Experts of a small language model.
Experts: 16 experts in each of 13 layers, 864 squared ReLU neurons an expert, 1 pick a token, a softmax router.
Below are experts of layer 6 (counted from 0) of a mixture-of-experts language model. Rows are named router (the router's row for the expert), up (a neuron's input weights, with its number), down (a neuron's output weights, with its number) and show model dimensions 320-479. Each number is 128 + 24 x the weight over its row's rms, rounded and kept within 0 to 255.
After each expert's rows: a language model's description of what the expert responds to; "gets" lists some tokens that make up at least twice as much of what it gets as of all text. This comes from a sample of Wikipedia text that the model never trained on. Tokens count by the router's weight.

# expert 12
router [123 155 139 159 134 142 107 141 145 137 159 158 100 132 157 130 136 128 134  87 120 197 161 135 107 127 115 129 103 163 121 114 120 168 143 151 115 123 149 136 118 164 116  95 113 130 128 134 103 156 126 146 149 129  99 118 106 118 150 106 107 124 146 136 135 128 100  88 104 130 138 104 146 141 148 131 106 149  96 147 149 183 122 141  93 140 153 132 156 156 145 117 170 163 133 134 133 150 211  97 108 152 162 117 145 104 125 136 123 102 164 124 124 177 162 130 149 147 106 139 149 126 167 183 171 135 130 179 115  80 122 165 100 116 134 129 132 170 153 162  98 129 142  94  86 125 137 107 119 103 150 113 109 149 119 120 134 123 160 153]
up0 [107 147 124  88 108  86 190 119 118 135 128 144  85 104 121 102 135 158 140 130 119 134 125 138 135 108 118 110  97 130  84 151  83 114 111 149 103 131 109 115 132 117  95 105 129 131 133 142 125 142 140  84  86 110 143 130 121 145 136 120 120 140 120 103 130 155 150 156 140 141 125 134 137 105 146 134 132 130 152 120 163  64 116  84 176 124 142 136 154 109 129 126 115 147 155 122  98 138  97 131 155 147 130 160  80  86 114 162 129 163 114 136 110 163 141 127 113  94  85 113 130  98 150 111 131 162  83 145 127 146 122  94 171 110 134 121 108 107 125  90 129 157 119 147 111 126 122 144 124 134 123 121 115 141  98 117 131 135  99 139]
down0 [139 153 119 154 113 110 115 124 153 152 135 124 154 120 122 109 117 127 122 154 122 167 133 127 110 163 143  79 167 121 144 150 124 135 147 144 135 128 135 130 121 123 135 123 122 179 149  71 123 153 103 109 136 128 152 122  95 140 112 128 116 162 127 102 143 113  95 120 137  92 124 115 139 114 164  76 127 184 157  86 114 118 194 116  85 172 165 141 154 125 137 150 103 157 141 111 132 134 141 111 120 104 188 143 129 123 139 104 137 140 143 118 107 122 138 112 150 158 124 121 111 144 130 122 167 112 116 105 116 147 132 136 126  67 183  79 163 139 120 138 108 176 110 134 151  81 134 130 132 100 123 104 118 152  60 111 123 123 136 102]
What it handles: Single digits in years, scores and statistics, plus names, clubs and country codes in sports lists and tables, such as ITA, Vicenza, Turner.
gets: "9", "4", "6", "8", "1", "3"

# expert 11
router [126 148 141 164 121 139 127 141 131 136 150 146  94 134 151 140 143 132 159  89 109 190 154 139 110 122 122 132 109 157 129 118 116 163 139 151 115 129 138 127 120 169 118 104 115 125 137 131 117 150 130 152 150 120 103 120  96 124 146  96 122 115 144 140 137 124 111 104 102 134 133 102 146 147 152 131 113 161  97 147 149 179 122 139 102 151 159 123 147 154 141 122 169 163 125 134 130 145 210  83 107 141 157 117 135 113 125 132 110  94 163 121 129 168 158 117 146 165 111 138 137 125 162 173 171 135 130 184 115  89 131 159 103 113 126 117 124 153 157 160  97 126 141 103  88 121 128 104 127 102 156 120 121 139 117 128 147 127 160 145]
up0 [106 124 134 162 114 142 137  92 139  91 134 170 151 134 113 121  82 119  89 162 117 128 109 135 169 113  86 162 120 129 163 103 160 150 118 130  95 122 140 118 124 162 130 109 118 108  82 136 169 128 157  89 134  95 116 101 123 109  61 124 105 129 126 162 119 165 134 174 130 114 117 178 141 106 156 115 117 141  89 146 127 135 113 106 160 126 108 143 108 134 156 127 137 107 107 148 159 123 132 164  98 101 140 151 139 124 104 106 132 177 107 145 105 139 119 153  85 109 128  85 128 145 116 175 117 147 172 154 120 124 169 107 152 151 136 149 124  96 108 157 116 114 121 165 106  98 136 171  79 144  93 129 118 145 102 115 122 180 135 121]
down0 [138  96 109 150 114 131 153 138 201 151 131 147 135 128 163 130 165 176 117 127 153 128 141 112 126 112  97 135 170 126 124 140 163 130 164 174 148 120 134 136 107 135 137 147 138  79 163 121 136 121 106 142 135 128 105 131 137 144 140 121 120 127 134  73 105 157 139 127 142 108  88 121 136  92 142 129  46 142 100 141 185 133  96 140 123 124  93 144 103 141 140 104  77 158 167 134 124  80 157 112 113 149 112 106  73  84 112 141 139 153 137 129 118 123 116 132 179  59 109 115 141  89 144 104  77 122 119 144  92 128 118 194 119 139 113  95 127 151 129 172 107 109 121 112 139 137 124 128 130 137 159 104 117 140 119 145 124  97 123 150]
What it handles: Leading digit chunks of years and long numbers in tables and text, such as 199 in 1995, 197 in 1977, codes like 520014.
gets: "201", "200", "199", "202", "7", "198"

# expert 2
router [111 135 128 153 161 136 158 149 109 148 144  83 137 139  74 117 127 134 137 149 128 145 137 121 129 124 172 107  99 151 156 173 149 151 138 158 139 155  84 169 157  84 143 121  81 121 163 111 135 179  82 154 147 101 106 141 117 109 136 196 122 154 116 102 197 143 129  92 138 112 109 118  95 179 111 143 161  60 126  74 132  90 107 117 137 125 167  84 146  85 145 155 123 122 159 102 101 121 171 133 137 119 153 148 118 100  99 125 157 144 156 113 152 113 155  98 133 105 106 118  96 109 109 109 111 151 112 106  96 129 134 148 171 124 123 152 136 100 102 139 127 110 142 177 138 104 132 145 145 131 125 117 125 120 153 108 128  95 143 178]
up0 [120 145  89 132 123  68 154 127  70  72 109 138 101 127 122 106 145 105 135 127  87 142 143 130 106 163 127 118 106 116 190 113 146 172 108 165 151 127 116 145 132  85 121 142 126 169 142  99 113 124 155 119 109  94 105 147 110 122 126 138 107 102 108 132 133 128 123 143 128 110 155 150 153 111 111 129 128 135 134 130 132 123 105 117 149 153 161  98  85 116 145 158 100 143 151 130 106 146 147 167 182 176 162 132  95 132 146 121 137  84 147 122 118 134 106 116 111 119  94 173 105 181 129 164 133 131 103  95 151  97 153  90  90  80 161 152 158 137 138 141 144 169 138  89 125 130 144 111 135 121 118 166 119 139 112 140 154 102 121 129]
down0 [120 143  95 101 160 107 155 148 137 189 126 127 129 113 170 125 112 151 139 125 114 149  95 121 140 135  96 116 172 132 109  97 109 149 138 149 118 143 125 175 101 142 147 112 126 129 126 152 112 118 148 153 152  94 153 123 183 146 153 125 148 118 159 166 155 163 137 167 123  98  90 120 135 137 139  87 109 165 109 131 124  93 119 140 116  59 110 139 128 133 119 184  95 128 187 146 134 141 119 172 161 108 120 134 140 115 142 160 120 151  93 105 142 125 142 119  98 122  91 113 151  99  93  99 144 127 138  96  97 120 136 118 122  88 115  78 104 137 113 160 125 147 142 155  91  92 137 108 137 143 135 138 136 110 118 120 133 178 133 157]
What it handles: Mostly commas after names, places, dates and list items, plus opening parentheses, semicolons and dashes, as in "Maine, once" and "June 2, 2020".
gets: ",", " (", "),", "\",", ";", " –"

# expert 6
router [119 149 133 160 116 139 123 137 128 138 134 137  90 141 142 143 132 137 149 108 116 172 139 139  96 130 138 119 125 176 129 117 126 176 145 151 103 124 142 147 122 174 123 103 121 129 135 151  99 161 127 158 154 121 100 119 115 126 152 105 132 115 164 148 145 130 112 112  89 139 127 111 149 134 160 117 114 178  97 158 163 168 134 156  94 135 172 128 152 149 141 134 168 166 119 142 124 144 203 105 107 138 157 120 151 104 127 134 117 103 156 125 128 168 152 122 143 169 112 146 126 126 162 184 174 129 139 179 118  77 111 161 111 122 109 125 137 165 152 152 105 116 142 107  81 117 119 104 143 105 144 111 118 146 110 131 131 115 163 142]
up0 [ 86 124 155 151 121 122 120 160 108 128 112 147  85 114 101  89 124 117 132 129 106 135 115  81 129 116  93 121 128 142 152  84 112 133  99 108  99 160 110 159 117  86 119 109 168 106 151 146 121 138 155 117 111 124 171 117 154 131 102 122  87 152  98 156 129 122 121 161 140 133  99 117 147 119 125 150 134 123 149 150 111 141 166 143 193 129 122 147 101 125 142 117  90 128 136 111 181 128 130 115 135 131 136 111 119 103 112  93 137 155 135 113 130 120 104 120 155 139 126 133 128 114 106 138 143 110 163 138 158 119 114  64 150 122  88 138 127 107  98 131 159 131 120 169 115 129 128 149 142 152 157 130  91 125 132 147 123 117 126 125]
down0 [114 104 125  96 136 116 100 154 117 140 156 169 160 113 132 163 156 121 108 114 139 143 123  62 152 129 115 110  85 121 109 134 122  81 137 115 123 133 138 151 131 135 126 147 113 147 164 150 134 216 110 114 120 103 107 110 165  90 145 158 146 110 126 116 127 136  69  83 149 161 125 145 145 125 142  95 101 110 115 140 117 147 173 119 110 118 143 134 142 122 128 143 159 180 140 127 144 140 192 133 128 108 150 132 158 116 167 127 120 132 156 145 140 195 118 111 175 141 103 139 139 124  90 110  96 110 107 100 104 152 128 141 112  72 161 113 128 115 143 129 127 130 165  87 105 134 127  74 145 150 158 135 137 166 144 118 131 133 115 141]
What it handles: Proper nouns like states, countries, companies and species epithets, plus lone spaces before numbers, quote marks and pronouns he, she, him.
gets: " ", " \"", "\"", " He", " he", "%"

# expert 5
router [158 158 183 178 117 139 116 165 108  97 135 192 165 113 124  98 117 115 104 123 114 133 104 157 117 133 123 137 103 123  73 127 128  88 129 145 109 137 101  99 124 155 162 131  78  91 155 122 143  69 111 140 104 131 134 132 108 114 124 133 106 141  92 168 141 132 154 160 106 129 144 108 125 102 124 114 174 117 108 112 127 122 130  90 150 133 119 170 140 122 106 126 141  83 151  92 105 138 139 135 165  91 110 166 124 149 176 145 113 140 126 110 119 137 125 145 117  78 117 160 132 117 132 115 144 129 105 124 171 125 116 153 148 177 118 109 128 142 134  97 126 104 129  71 149 126 117  89 136 107 125 142  94 136 161 164  75 123 147 124]
up0 [124 132 157 171  89 102 172 133  90 108  94 127 148 119 128 122 147 167 152 142 153  97 132 187  99 135 109 117 165 117 114  91 119 136 120 158 100 147 114 100 124 122 129 143 161 116 104 165 153  76 136 149 144 109 102 114 129 141 113 162 171 134 113  81 115 136 105 130 115 166 164 142  87 121 114 152 131 143 170 111 125 104 119 110  84 124  94 126 156 146 156 127 125 132 144 122 174 135  87 118 156 141 119 141 137 144 112 110 108 108 164 127 109 154 125 169 133 134 137 125 119 120  99 130 120 163 137 101 140 143 112 177 135 124 137 101  89 154 114 119  95 111 113 108  91 135 148 120 114 120  99 129 124 134 155 113 132 120 154 106]
down0 [135 127  93  90 116 128 129 126 135 134 137 101  99 112 164 109 151 130 150  84 110 134 139  93 156  92 138 165 177 156 142  89 156 145 119 150 103 132 117 118  99 127 134 144 103 129 125 127 147 161 114 111 103 114 147 123 124 108 130  95 127 132 153 145 100 102 138 139 136 115 149  91 140 146 107 105 147 155 132 171 113 138 116  86 135 146 131 133  93 127 123 118 130  71 148 160 151  88 152 119 136 166 119 139 134 181  92 101 121 116 100 102 118 138 139 112 148 159  92 165 134 151 132  98 130 138 127 103 146 137 130 163  90 137 112 159 131 180 122  97  97 145 132  71  77 110 112 145 108 115 138 131 127 154 147 120  96 141 130 108]
What it handles: Connectives joining items or clauses, mostly and, plus or, than, until, to, slashes and dashes, often after numbers like "between 2014 and".
gets: " and", " or", "–", " |", " to", " as"

# expert 10
router [130 110  71 115 104 168 103  91 115 132 146 128 140 127 152 105 117 105 150 139 133 127 103 109 138 137 164 106 130 108 194 108 168 125 146  98 139 144  82 131 162 141 147  92 161 118 132 120 102 103 103 128  81 109 157  99 146 150 155 125 135  97 152 149 133 131 124 132 113 147  94 134 138 110 127 162 152 125 128 141 119 139 141 130 151 117 135  86 128 125 122  98 136 123 130 136  90 111 145 112 132  89 142 116 128 142  62 136 168 115 161 121 145  96 162 130 125 130  95 141 112  87 127 106 132 125 179 129 149 100 132  98 160 122  91  75 166  75 127  86 161 129 120 185 142  98 133 105 101 136 154 100 133 135  85 116  96 128 122 152]
up0 [152 146 138 130 141  92 148  92  92  90 166 140 124 138  90 139 108 172 121 123  94 131 104 135 126  96 129 106 149  92 144 132 133 124 155 130 108 110 138 164 144 139 132 131 132 133 151 104 141  99 146  88  99 120 129 118 148 111 121 113 113 133 146 148 167 147 137 141  88 130 140 129 138  98 147 119 120 162 133 151 127 112 135 128 116 111 100  69 145 100 140 150 119 156 131 114 102  99 114 168 174 166 139 116 110 170 106 125 124  91 132 131 137 110 162  82 106 149 110 114  72 150 106 125 152 183 134  67 115 110 146 153 148  82 117 121 110 135 104 107 130 112 122 120 135 138 168 128 123 182  97 128 147 134 177 152 135 119 147 126]
down0 [105 107 117 126 146  98 138 124 145  86 150 150 119 114 156 135 177 166 160 134 145 121 139 151 139 158 138 120 117 132 121 153 145 155 174 106 127 144 129 165 106 105 134 139 112 134 135 147 119 117 135  76 162  95 119 156 150 144  99 137 128 120  99 144 127 118 133 146 131 120 129 121 112 108 114 120 129 162 124 141 147 105  83 146 132  91 127 133 129 187 128 161 138 119 173 158 124 114 129 135  72 145 151 150 117 138 129 136 163 124 138 106 131 136 140 117 106 183 162 101 161 127 112 113 151 134 105 172 102  96  85 121 123 115 134  99 117 112 126 140 168 163 143 107 139 117 150 105 173  87 100 152 109  78 123 118 183 177 133 138]
What it handles: Full stops ending sentences, line breaks and heading-closing == marks, plus decimal points inside numbers in tables, as in 7.62 and .667.
gets: ".", ".\n\n", "\n", ".\n", " |\n", ")."